python train.py --n_layer=14 --d_model=512 --n_experts=32 --experts_per_token=4 --d_expert=48 --d_shared_expert=128 --activation="swiglu" --moe_layers=[1, 2, 3, 4, 5, 6, 7, 8, 9, 10, 11, 12, 13] --router_score="softmax" --normalize_top_k=false --routed_scale=3.13 --balance_loss=0.00782 --balance_bias=false --n_groups=8 --groups_per_token=2 --init_std_router=0.0286 --lr_router=0.000325 --vocab_size=11909 --norm="rmsnorm" --norm_eps=1e-06 --tie_embeddings="early" --optimizer="soap_variant" --lr=0.00234 --beta1=0.95 --beta2=0.98 --batch_tokens=[32768, 65536, 98304] --seq_len=768 --train_tokens=602400000 --steps=9613 --dataset="wikipedia_en"
Below are experts of layer 10 (counted from 0) of a mixture-of-experts language model. Rows are named router (the router's row for the expert), gate (a neuron's input weights, with its number), up (a neuron's input weights, with its number) and show model dimensions 0-63. Each number is 128 + 32 x the weight over its row's rms, rounded and kept within 0 to 255. Numbers have three digits each.
Before each expert's rows: "mostly gets" lists some tokens that are sent to it at least half of the time. This comes from a sample of Wikipedia text that the model never trained on.

# expert 23
mostly gets: " support", " playing", " making", " featured", " high", " short"
router:095145172169072146108078134065106177139134156117106133109152071095071192133161121073141120103089182087123118080125171157176108080118062144093130127126043109160129145091085136073170129137116064
gate0:149067147141087195155089058132143170122128131163165123167176108106132140068205132128101209135106132078068141104072079102133106109129142126111146097133102136163061044116122171127144146135102132
up0:096127144150113101059154106082137144121074099134161124130071142108115126135113084105164180141105199120205200155125118122143169117072126152094131095121041116170039159119092180066177130153131141
gate1:094189136158129126055086132139140128117149097185175147126128136115102067149154127148131143115137128201161108134133140078122108125068181115151085197116126082132078170104051174119123076081109108
up1:101136083135105112091090187151121089092100118115113131114082132129108097059156201139165116133066108159124125133107065123103124145136126118133112124135128132141111117131079154120083120095111083
gate2:108119101148074148165095071118173157132057135099129103073136128122175150070142136103135140106105120095147123056081168161156138148153148085120090129151145119162146062199083150099123124109117134
up2:146095167101150101139152119184119128159130149084184171156166112159145142118149127099150107129165082086112105104150117131159153137120092070107105069190138135169119157118194197112070118130135138
gate3:140140103173112063086126165159111101137107195125255103200109152115078144169154126149076105130174130086128107195201108141147100129084155157148135201129108101184102120080140152132152141107125174
up3:122141175085127133180128087137140133130136089130147102180210154090111105188150122176106131148112173104139159124128135054138139112201059178153180162139133129096110153144106119182150170124087127
gate4:105110128064131139166155130134147169128101151083158085156122108081133093132105145140125202140166164107083121086108145119158142079165134140125155141181171128112136097180100111116119141096165153
up4:111125138101166131169147096125194131180162149104147125212194158109120191134180136064072154132113109160088084163122109169121091129199087161164118106072096120144076100126104137116173099111127133
gate5:138112115122128082176101120102164144088086142108120159114136087078136172176118149128099110115136178073187143045121137115197129083130148147128102109192134141108131162109073082127121173150128085
up5:209070082168132094132111182221131091087174120098134150126104130105130178098118115128127127127150137124149164101194128161169153140127134116096165129142130103117153049132130113126093197147127128
gate6:194126126132083169117131152119088098117157117170136133127110135209194119132142125130136156148114121152189110107119100141061112131121084139089148115091075100128072129095166051160165102128086097
up6:192121124173150196173132170109104115181103130133120117146115136090052089152102137155189136148066120125127146179215124167116162175133148155148131200112151127135090150167123064118175138140144088

# expert 4
mostly gets: " him", " died", " remained", " came", " went", " returned"
router:143079129140097126143138135126075149110155128131062113137135118082071135132171174104090159132120157120089134104158144187156172126128122153122155098211142181115148087197130118138060143211146129
gate0:130126101125127146134119142147148124054102129111118121136090145123144129138102128125137130019115109144119077144079111103170154170128136168192182128156148085109155101129123115133155112108082096
up0:160092127059117105142101128129149124080120148112128119124100087125103124134136123152114136124135131141144121135127118082156165189163111119098143111089203110094116115138178151100116140107123110
gate1:110108127086060141120139156099124114040176121157093164148125160132091123104095109123190204162115123120096157057145190137121104127160149084071146150176101154100090171101104122132124082105140131
up1:078100158132145156128130129125130223073152129111153117151146161129092109193110142116159186032104143113102127111097117165122143167186197177088081166119131084128128157146125195077093164185101086
gate2:115138164127239125128131128106142079153171095142106131163149129159117130089135124135164156091097050120089164132185163145115135037165149193074157124119125200184141123114125143131086133122118141
up2:134129108163079178118178112179066108078126105149136135122146081093079144138118103125164202105148105136092132083157100142161109138092138129176115134147113113133165136126108117109138095127145111
gate3:116160184142142126084104087118124110085137136145161194156111120083142153226096140107147134119120139141153127116070071142124096082093158088190142150096128105129115102149174172092132140138102176
up3:124118146121095117115110138120124125086207070158145114223127086125089129126117045141110069072123159118082131125128140128122153103143131101152100122088160128132149115104151213118138143141120193
gate4:147092150108129128130194129110100127131181149095184114112127104120110125088083102142135137120144081141176079124156151070135053184125098157122110162127095010112089120071110088107117170099109093
up4:128158134087140173077172133082145156109147121109117161089130114131083103110194144134148106083117207107162175132098065115142129058143129086131144221061130143139091177154067137136141139107178115
gate5:057097161136121161103176145138159144101111114104161162139151113096095090201050097118107127159107130136137127095116183118094128163130139135133124146128116135122133032135154081155146127125127169
up5:090119112117197107120123143121106094168134075094161149184120122109117166125134115144066090132095142147126186122133189112140149142137112167129060086232143130158112110087132129117143171068074152
gate6:139128135072077103172086120122126177042115138119119125169095168127144078111089132151133132100139112119143123173176177105076128076125179128080161149166196147119104154094124178181161127122129129
up6:130179150143144117141117134148139109199135117157160115227220118128116072136087074105161089112177166115113173115127156157117128098057089116150128118123128090130046137151196111125069128163120139

# expert 12
mostly gets: " who", " they", " They", " he", " It", " film"
router:125153098164126140140136058108146171126155065150056173150100154136055123107108129134089144078156126182058122105156138155188124102140135092084127087164155189114108140115151167193141117211144137
gate0:083134129111153188122140187173127149123080164176083133148116119066126119141183068110134148117098074093141131128095183073145165167127117094117157138102111141096131130111075154104107150126145148
up0:149127133159115109123123098099169112119133092117150158103143150115111143069137232172103106125109174107127130099096077203173091097194086102175128080150198125171070140141137138158134128125127112
gate1:087152130145136162188148089178149136054131054197186061135150127152148141131129108161160147121087144137136221094105129083146064134110168091168156177171155162101179126152092119145140171088187139
up1:124132222034086106133130119137119098142082087164141106119121103116140140153156165107153089136135180127099127169180150123085125153131077133090082170149167132123043108084164154141129151185129141
gate2:086089148189077112176132106113133145108135116133096156112122129147139184143126130134095150082049142133163096124088174166113155127118167130125146117133171138131106186096063120065055106089211114
up2:140159114075209136077126132131150140122131130087128151126127095128154164108135117198138110201122150167117127060117105144177063133127077127100148112146160132172164165088116122179101075148128162
gate3:082139082115155114088171135155120108191101140121136090133152167083156112123135111094129099171128145124132174119101129082129158132127091141094159107125176096148132088073142142115151129054131225
up3:128128123141115174151112127092144201004119134140130144128113163088122114130120156204177140212119103164061160096163131173111142135119194120142142135133115117172139102120101057142116132164098132
gate4:140188075165174201148146121201097098161110129144215146160144037146120150105155168150101156156104176145111124121112128126106137162111123158205114102142182093135099112193128070109000080111168159
up4:149148185132148139120117106111132107139111087130107130120050083118131122124099134127112117142089151088133138139127139108121150127094163159121079143071144115102183120116123118122128095140065109
gate5:119130147115077138083148223113149142067150103127133128115167126150145147154128145124139117094051118249151093110126106132134173060077128167100176089078126141048116106135135109128173182135141195
up5:162190129156134122104122142126157108125125188144162115105154125141144157177132083117105132127045102075110145126096105130119116133038167166113126102130140133082142139130173096148140173130144151
gate6:117119158165138111172109186174107131108175123075129115145112097095147140078111115124103136093057224164111129195103081135191128038119151127171133141124117115071105130118181141111143155025113155
up6:122162120168180168117074087104135137118139129137169092129130150145124128132127132098165118113198128094115075226131154132146098130100121120087097117134064082080168139090126109144124127126126093

# expert 9
mostly gets: " \"", " c", " dis", " inter", " pre", " sub"
router:176128134098150107115112140117103098072099153183151106085139123110184097065097110181134087128111081112171136106079143081141131101089060086110168123064138117156142109155156082138131142070156057
gate0:175176177109130147136124189165131128107117164152129112129142135131112127128167119169128108139132095068132074138086185127145142067119096155093128112102161108119162083123157136087139073148142188
up0:159178123124144054100117125172157100124136172179120135140154044137115099105138142113074142152116125123145141158128092141139165083101127155173145108130164137079112130121152153135128126112122103
gate1:112132117238158138144122183129127144114093095135135132090129133145165178120176134059117136119161101136080135104159080076100177183146146140133122130137094127174213095133141190159226104123114093
up1:091099102077108124125120099083127175187170093126114107121138143090061133119081078101097104128104187122138119143125130087073185118151146140135096125207163121135137152100139117133094093148151093
gate2:125087129120143153128102107107116136156070137158084082127131125115108147127114191134136133111104141122113097067079196128091132077137154077149122130082187101104104148126120142141104143138094145
up2:118136128139154131089116097148140125180148163141115200165162153112151171181157098074125159152083155082059141116125130135154111106121113121096107123146184140116121094142127147091105155128117145
gate3:098134099126142140135131197107128098147132107109124148097134143113155112111120059153110144139116120114167181106135145126142127159159129128100134128077176200093120125135163127082144137133105126
up3:103127138149069091111116057155141127177093041139132145145153127098109120123068160147146165153115154132143179119192098138119180140133127109100134137125166128058203126102137140108110120148177133
gate4:124095146135136067068025214163133092113129115147121146151151136145167126194089087105130104113125141116147104123101096087097133121132111121128161134147144124117134084155084162123111056137100120
up4:129209096110092150145129171149140144188137149108116126166100116132099094136168178139138177127092076124116132169133110140145180144111108190183116127087131092130066075144099075160148081130137116
gate5:161126122114150143143140129119122122163134124116197095183071121068078131140066128123176122175069096138171143117108171070128185175143127060110139168127135182140202113204146151181152119124130139
up5:129091125115136074131155107171174181154182161124085112169093148127086124156131188143088167137129172139128150119083111150099141181158086101090121148121112141080083083100101094131191233110035169
gate6:116134137116092110104171128135126104169162091150124159178127107115166111095094127166133124149114131098077067117131139106101179102151154113140180145098144126176168058202083080166126125072177104
up6:211143147143108154114221141139145114077120115056092132164121078124148142137117107128193068128113147103141090184140084116158131163079136097076115106094191136138089113131075121154104145141123122

# expert 20
mostly gets: " water", " gl", " cl", " bar", " classification", " sal"
router:114096074222106103152128181132143166111188147113121122122184139169099184096126108133132113090083151169088136148101117090169127124087170171138073132079139153131102114082099146102124092079142115
gate0:078171121173128144137159182093154180164153083090117115126138095154128041133068168071133070106049125125147112162132132060135146154165145129165134146157176125142139102166140105156130166080128141
up0:155145116143122158096047126152064092143159122098079091199154110061139139108074143178126146127173126157049118100128186095124122126116147152097133181151123166132100094115209141098113171125130125
gate1:034121209148126145125115112091061117094127139108139121122114117118057084150167100159134122178139127129132097155131101112134128139122097144125114229125122122107105098089191148102139113136090216
up1:090149133156224110090182152186126133138160152168098111163151119148104155112094153118111169124116158115139086095123137188048101110128138116134119125149120160114097081056160074137182147114237128
gate2:147129167200134120124146062110146089101173131129125093153115128184129113052138117084132119125104105100187142119149175103136125144137119146140138158126128104125115103132166116137160115154151048
up2:125126114148115072149086171157143207125154126143125180158106143057121132126117137090118027159127172059113135167207135111118163151123224099149091108135120149162118131157140108107158078133186117
gate3:130110125132131138103103192103138133134111171105123152122111144150114155147125154124185185129128116143117141135133131154149150147131063169146132141152102154150123209129126146091150172125137063
up3:059138121152089137142139135150139150135155158147123113098147092124100128133172183055050149094152131124105114131089048098128102114119117123063075143078149092171133129085152114110133159114126135
gate4:152128092110100131112128144122172134147089130139124089134199086122078066129105154132124185098134056078108085127127112072177136116117092202131119141163136119116121155147109165129149093125129087
up4:150155092107130127071172140165109140127149116119141109145145090144086199145117142172125156133120163132116106133129217107153163188118149097155125127110110101154128138075194185123120133133062135
gate5:117104133110153070065082157126129099120195108099094148120161131117111104120184161170066150124134158095154081102085045098169120172132072160152132140111159133094103107105153172111130124180117181
up5:102145152092118085101120090063139167163111059194120102073211176128155137136140092126123177122118094087117134094125127151129115092116078131128144129152194161142101119096113128122146079111132127
gate6:150128170131111129114168122051122156150195165122073119089177126157108193126112167176107061120120124137132126136121125123145117114111169139118127060092129149083131117176140134137136189136142041
up6:119120092156126126111126132105145121164124116120165076117101091095176174133113138064136109181087138128135135099092128123079104072109127168135129105110099129081082139113181180158034063111154108

# expert 3
mostly gets: "==See", " (aged", " (0)", "|---|---|---|---|---|---|", "|---|---|---|", " Total:"
router:161108138131156078102080141181176159136150132136105126159096113117107133117066181119114138104108107112157115142111160185162151164142201157095119053167170083152169154132148136133145155149093161
gate0:172152100132112174120024148100138134080116116109119137078132119121174127121102078131055131126127132083152153191092173086085130099132129146138126111135152142123123110138136066106102117076108064
up0:110129053065128159130034111093112116130080147015134131162114126164112180154142069151141167145148105110162090142094176093125126140100178201108210159104128104104135121113116149152132142109109166
gate1:111121148142114129131124134136120153132146130161132126217088145132129135100147125101176132122151043136193062184099100089078140132066143186081114114133060150137145133097061136115147103118130125
up1:117144146138168156154114098123090127154133168137176128116107118128127077188109190060114203132130122153112170119167119135097150160128158129158123095114086108113074164174164204125128102111135118
gate2:128110131157093146151106128152127146151161079144116170167120091187130140095133157149103104086153150096138113157129145140176127128157127131117106143130145116136155125156124071125152131126045083
up2:074119213167144126188146143137086094128153103130106126086118134149110145108143118131122142128125163127064121134101117212069123040105088164158171123156156147087089116132095144104106183136070107
gate3:108160159106151130142087137117064088099156163162057135091177091111113043112136169123140129110189108184123070118176044144105184128081122135137135112128128151117089109166106100123089143187122109
up3:096069144150129118135117165091083119074148105215092134104151131172127170126167107113170124116048093127120118180146109122128083105063127148144200154117111140146107210214132164146095150129141139
gate4:069091142111129131126149134104158105148101120133184138151123189122120121129115126112154139118117128142125197087130094072107086122123208120201193128125161145116093140122139156144157132132146156
up4:122114189141102132138106127178134171074143131169159106106112124135119122145172110161105152100132078160076194154144108135129095131216093130227093183115106122125153117113089170162128142085129152
gate5:113120144120199143093068125155153169154149116088121114123125135155137112128094099145105128139102184130128116066182094073115170129129145149160144184164131130132178129101134123152155167176116116
up5:137139120051191111146156148112123208109127137158228105104169108062122054080100145137127113118084125145143112145148138090081117190097152115126106124127124134082131040127080094109135154178131105
gate6:113113151122156159076075144112100155165110060122168129096073096100107140122123142134136147141095099063126156154150080073164167134181131151149073139074151047057039148132128140109136224121170116
up6:154135125196088133129114133109088071137092130169167106109126117105088178180103132152152151130177100122120097081105121150158078129100128131113121101098138081080127199144129170111172091112111085

# expert 24
mostly gets: " St.", " ENG", "′", " North", " South", " West"
router:138117105143153105122189143105106104113104144127139116127056166093128136138132163131131160114099095096100150100125123146139136136149115091064125132153103117084115122076066157128127143141090210
gate0:102139163116128125119200185111181124146146170057114140121155122081121123182121127128117129133126080154163084130117149148140038111091116125168113146055118133128183085142167137137158145127125141
up0:123066143057133132092156108080158126159183128112204079121107124097173147161078136173042116128195062149125138100131139066112100114127126081148157150158172131171168100106187165076148150173149133
gate1:145018132104203062149141153128124112174109168120147150149151152101107131199220129113135158120158129126111063126153115142143166121111134139102156091025074071129111169074190172079151060075129165
up1:186121124179068130210177126075062115079101175122103137124072107075191151113146120115132139130169127176136142143146117044163154114116181093098115061146136151157117168162138166178188067113067128
gate2:108149111127172116140161128136130134151117111167093101141190127136103088133129208091105123119107055129111113129155128154154172169125111154132145154116069117113088171137112118149130080124110143
up2:191128120205154107158109150154096217184129139156178126106193137103122128202129133079130155064088132130134117124127121081081134127114148186078056163090102152131141108105121206133088123128194088
gate3:125131158175141134139164175139077134109136084124203069142148145121106138114120108123108128124145102151129124166161097132149061115145133149127133150130110118084189145126100075126081085143125184
up3:122080131103128130117109183139095154111102094158079139174133161113129158167153067192102151128134172153197108139157122108149118134084119181135123208118119126113125170156159084087128135137156160
gate4:122124123139133161148147137162103114133080155133106130156125118160160134114124203091103097136084078143070107053068122180130141141193092132132065113123133125101161109124115113132120072138122102
up4:096127120184197046049084192112122132101178147113184127142190133104054116124181134129133141101141140071142107093098143102130084055120088161097191074129127108088087126124179107114172122122077093
gate5:110138110155174101136143134111155108118157124116164078148092128103127168188147095183148130137143098141159155108126122090150154153108078128179198172134094134093138144100158130071135075154128147
up5:118129128105184146148061124142132128126184095091129168127156085118158114131152107133178138153094119107153103166097195144095124117089163105168124115113074075123110148154101092174100099128145094
gate6:088112127127169121127098155139097145162113190111132100136130187177140134160212115164128164193137099066120100128133138196162099119134124085142114191132164086122153106133064121139134168108099110
up6:121098114082100154092184137111131178185131147109137131073113102167120090159120165188118135183112124158127153120119097103089120142103126124138181126123142166084053163145121131161101110114068136

# expert 19
mostly gets: "Scientific", " Kingdom:", " Synonyms:", " Website:", " Genus:", "idae."
router:183159151183149173133187103122210136112100156125185133120070126173097146058136179145116138131131108098167120128076143133162149095133125102119130086138137080136151167084089149123149111149097092
gate0:126146094152124160155156067030126124168128151128140134129088131116103085083132127128132140084106109142198079138130103127144071128098147146211147112121141122129159126149093131111132128138071158
up0:112071133139074125115127177078150125183120133177159154148128152123086164125122135166099135126100108122143148028128098124201112143100166106172124153085168184096157120139133128134119163129135188
gate1:079116135137129132151172126149123124056118215122124162126106152090128131135131087187140134135075141109130088137090137146149085093059057145163147154149130095181167097117129140115042133143126120
up1:116165078127158107109121169137119075129090127116134130113100179121117115135106153136125145105073081113111163117120136143111138060096191086099118155075140180111118075137090071053130179156086117
gate2:153117126119150083098152130140126131144145101137122038111136113107113151138177097161130140176118166078132146105117145154083103110114148085077184200151116085129129111140105118138133152125103151
up2:125145089189127137172131133045089132120143130116111085057125112132141099179140143137107140141133082199099139127221098134103123151197144095166126111183158128149131080119129105167171113105166198
gate3:148134138135197109109123124093081096130138099172132126200117176069064157075129127140138120160132151116181128113126042099142108167124132124157139126127137119140154201129141143128121152135144166
up3:143040171145134053136107082141119130128116122181130151207117141082136068135162165106158158089109162092161093127148126070112118101175116087125068107157096088127061141117124079135100223167174108
gate4:114094126134117142139120099128154137077095130160145157096135130118151131204118145173161111184143061082144122136117136129121129154121202127135102114114165104137110121138124139154127162139126086
up4:149136150199111123117118060118104154149137089144130122151162136128078139127100129153144107151139138112132123146165111099143144073131095106194165144158126134169086119105124110196164171170184091
gate5:125169103166105072118146108114072151099122176062150086127083126169157171124134174096146064201137124144151146154122177098083148118151119093122135179152078064137136127160089074108127169147142135
up5:109078140129078090138139132162160202150195160183111155108157116132155128132197180141157131061079164078130163145146119134103083092124134130127107120116103130124108076150137131164101115152070135
gate6:106117135094198150128082153141038132160145174127147098093140074128191104135032118062186107125060104131137124126125102086083101124116114173124153136135091141137179160113131125177121110139125169
up6:174160141130170020156108100147156106099116110117136103128147204127078146176128114187104161102115158141141159159143127159137189203135122117128124125131139169078127055127112140057206145144126183

# expert 18
mostly gets: " Genus:", "Scientific", " Kingdom:", " Family:", " Phylum:", " Synonyms:"
router:163161084181126109103142106150140084123122158092089126078082078142156166125163152162132107174120113103165196130127096131133111149093109127109133182079120165117171116166136158130104121062215141
gate0:125134150109141188073111100116139110102123174202120060057149130110097125121174129153129163099162141153134087064142107164153177108130177117081125071117060142127124142105158110166159130138135095
up0:043132198124114142096145095112140106133076064178099090073163122110111097111117129116079065119128176155111133120142182139158128115144090099059122133130119090140137131087138113133122116108053102
gate1:101134116142199131137136126133085050103147161140149142202117156132166175164167130146191079134125071128184121179141132071182110056142121153106161148126094121131110096131182140153094083084082145
up1:094097091066168115108081148178143160101137140110138127130086134143099138163215128087108172144135136155139084087103125156189160119144128130151154085126141181114158119119198125138139163134139126
gate2:132136135116094087158148130112130141091132087132149127095058115157110085149099165057135156092095115090119126135109094117128148125121105129065091132132116135106098098087120154123135126076130133
up2:128141102134131145136142122135158157148163110127067132102122111136139117095106167108127114144144144145118052116174171170159127063124183181160159047128076077107115105112095127104143104182193106
gate3:176147126112132148158129103112089046103138120144146135104124098123083084116166107175107164162048140134112131176134145146093116132137094084098136105138129095127147103143129073099119117163249179
up3:195090128121145111141132116090069128130057112048134133085146120090169168120131173129150152099221116157124101151129225074223104090116069135093129089115124127201103108140075107128175098138108121
gate4:163126122112083133094158132128147106143129175154118135138119145128128187080130169150151115137127103165154103127107190087182174119127101105152148161097173154155132102169097132106141189136133151
up4:122150125132161131148160230122150135070138210135110076159103120129129113111130124104128142081180152105126194097138101131138128087106097067169153110091089149174124134136069135120148147109143138
gate5:160192109135131132118103129115157158130120101133152153107047087146167152116077096122173108172108135128145083107188114115147130145165131140150170168085175149122148125041136119107134142146194128
up5:080150106163109144122106136134123216114103142087120147160180204126222026123109140198082104132051124117122073115140098146079121110162101136045066096134160151133193187073115124129133152097082110
gate6:142127132063174106142158111130127113101123121122132126184122126139147138154141128122141169000135043189106110132126097120147122116116135207137141158122125226151128124085163169133123156099101128
up6:110149141115126135101128089159091168117093123151132182134127157096073092088131137141094127088087119157195102130131066139107174125156099126154111116208161157148147128139188153100135118135123126

# expert 6
mostly gets: " him", " died", " was", " were", " being", " remained"
router:138067157133109175135117110152099166137136092140061153121110139058117101167116086107085093134164097089067159062141163145105096172163137148143142153163128132097160130135139119175091153118125137
gate0:113138161110085110158154134165153178145139149121198086189112158110111107128121107114142126077158059051141129110127119090139163120134095078126033169124122129093110109121141125106072137134151139
up0:043167137134102161150160141092142162169134129110115125108062149110173126128107144052149138127126140119109158109136116159151191117166165147102110126130130130117097133172145130124086124127112071
gate1:125133132105063112096115112134111130171156150170162137113149106137119139166080135158077139138152095135137126082199103147035063085138093123097132180132140154112129113128127151098158162138114079
up1:063094081198108104140122152132119117135185207131145173154131143128132169119138165110111079136123117161156138169131114209125151124097170108154147120110166109103141114132137175128181101122177079
gate2:134106107045050127100162047055077130086139169132137167106129128082139122131110147103166092153142175103096130121103136104123098080131180119136104103074110190127106109136155111177104137072180171
up2:132092129149118198142099138122124118163152124140109111180157152128145128202194108121168091066136171080125102155134113187092086105127150125120159166137127144167167121122158076139131113123096112
gate3:059116092138203149122193126124064063128133149176159152129113124114141045187058069110112094132110076125107133127203130131131132131086143117108122125141146147131066152096130122149100163110065157
up3:110135159126147162126131121126160142065066118158175143130160146131128095111187198126099132132106119157176118138118152222126118181145143171094128130151127143118135111109097158100120139120179101
gate4:126069127124117118133052070131115155121103124110119145116126139133124110089084152146156137160214107127174155112111108161155128167123119127124163149174133106077120094123174092127119133122135122
up4:180158143124108105106135127127188122183147100179120132122175151139131144128129129146126132200175143136128131165118169124116137137160148130161131082204128070102122119113073144134135194098142132
gate5:102080131123110120139106085112144127146126144123141112205153079135079160159128130154167097166059140085194129168093124102133123161125134092113130114089111106144139098120112105141117131136133058
up5:084186138140121168173059138131129069142121107107111177127159109097082143121129150119119098162113146132120127174095122095162152164165184074109133129120125129131137170141180153172078142125183171
gate6:127131101116125142132140130182144117131101193095084130114128098098083059146133145189133138146165115127129157040129125125150149124140114129137144082128117133121138084127129134137121127140139100
up6:067118122130086095115139087102104089160143086091098117152089109152173109120177147115074060147133128131103139118123124103092151133094128125130142089090115115127139114135086145082109123143125168

# expert 21
mostly gets: " Preceded", " Succeeded", " Votes", " support", " playing", " featured"
router:112131175210103069169115082106155144104108124144154137109113109040137116203159122107114134064098144101158119134097134127144109161118161146120131168155148172093123141116130104109209127131114097
gate0:141122183128119126135136017085200117159124124151130163099113142153143147133137098130128114099085134154150111132094141106150078146187090093078113131184131097137141132102126159128087122101174134
up0:049107188141119109140133110137108061126152135127130124131164128113131154134131132095141172132131175130132090127113149143141125104110094178165143123115073104120063098093145071092111161045117132
gate1:159104155080142074102133128128175137135144132159186138075162160068129131130099077154142099066113145165138131110054096039153101141115100138092189130133149141166108085090154181170183122163150086
up1:097158107144131111154155176123096213143141128103130128128138153104099123114108085127081115138111175174094128088084163161156157108123062110126163109137113112132152145083177137079196151131123080
gate2:169106204095138132127122119125134098101130162136117103159152101141181153113142095069100165103132125093127125133169105084054147162121128126150105104118181051155036108068102090147122192116111086
up2:115094115106148118174144133141130112200106130121119113116131141128135123105199140145185131151162134136128133059112107194104150117108163111061129204130083203134170091069176117124139117141127097
gate3:105153163120100120128110147041110129123105110181205132133114101170148125137138136125125132182137095127076156105098127101181093084073091110182118110118127073151130123106097135125129125136125096
up3:106125133128160106088109126106105160107161098178145115097112125092116186142131215143115154127116133155109113111127134203139103033132105119171179156168102151238170127130131157131150120116120116
gate4:128131145083122104121122128104133172126099132132148093121161103129142178093119160128162100171125070114129079115060144114095235156098128155101106182104161179119096127092128124162110131164135122
up4:134123120154169149064102132129114133158122124144199149122144196183073178138133114165082054132134105195124113132116095144138119082150118107156149116113099112114111137126166124156120171122114117
gate5:136108139130088083113119104087096153187175108125097117131108138120084076117117118135088111132127116107153092078094112104123063129115167129121181173035137129099193141154185099158144094151038093
up5:133161165061121133127134127152074106127136187101119145162122129147129154124101108129145089110166119159116147123128092073130070101154078172163121116096132105163117114130094095137133193171118187
gate6:118130131171148039137090107061122128104128189193106092130099129119087096138110130091096122123159123125177076172137141110116159111165149136131142134110136129103118098092126113119161119120130118
up6:151072108122140106073098192160122171187112106149131081129125126129061135157148132116096084094137117139109136170148133161136129141128151096124118122028173138073125175131151168155123159088125147

# expert 26
mostly gets: "town", " St.", " v.", " Royal", " North", " City,"
router:108107136131092150080168158116145098122114122161146093086056138121126157129182186149142122150161075086115158136080136156102100137146125080093088121179107125142163087057105167112109188143123177
gate0:134151175071121150132208137128123132080125116140109084171102126178132126221148118109125085092126124129081203185130105147128105169118111103130175117072117114146104119078131149120161165182131197
up0:163154113147098161094136196134109140096110134147131133216098095133138130062139144102130106126135125135146119124125101131128116128118138119196125168116164112079139146102123143165063089125090088
gate1:132131129118176157129143130063141138129168121135205140121040111040109121118151093193145115110131135160143191108128077098149141070146116139116117177084118161161097146168103139144066128127122092
up1:115111104173133133127143030132147115171112135058113149115164146124138118151177080148124125147117123091091100117105128109129169173117142096111118139121138167111147119122163127136113178156078087
gate2:120129090129128113106107117112136064145169140153183120146090152142084080098118148125117175147135116148049133143196122182144170157139132159178134148137189123166120106121145109108186135116136102
up2:107207139172183107186139105190183083151161073120135112132196113129146128156167114104122142135131073134126144192109238155156106127142118153115142143113117131166179141076095139149126089136184121
gate3:134172075165125130141131137125098103096193176195126184066149083188096123072066207121127120074136157156112136093103108127126128143150128127097110108116130124168159213133102143173149120134135133
up3:146120116170113147105099098136124104069116162120127098175144158138127145103172183129130171151145122140113059078112113133060136127147069148096129133146077135098149194112143142108131080102107128
gate4:036088122113175137121089126157117128114146123088114087137075098071202074131108154131085128137131144153176107101163152117127139145187121119130123154141060062195091115111128147127132140138055180
up4:176142131127119133139107098105120130145116134075124188124081131136148099129129119142119135077064141134134092102128128105123100100158105170159109125126133092174190129121133126110131109139073153
gate5:125072169132088129120166151100143138083149112083159117115123136112176117131101115183098075139142145155185238106081134177140158117081118121093056095126119131121097113135036151117137236126130145
up5:158088195166169123096119127119093166101146085146151114115103094149158125170127113167105129188122112179143127155117122087131141095159076138129120131083125128098052102142133127207128196143116131
gate6:122152097117106139109162106102128070091131136123111123082032136157119144081141140113142139150149119175128089089087160118092111131094112139124075141110129097113095089091128135102110111081077096
up6:082159090108135044092137174161140137088111101134147117118119127139121062102151123121046129125104197046142075125132141139177094097129156098145129095147145165127102146126154118105117158133126128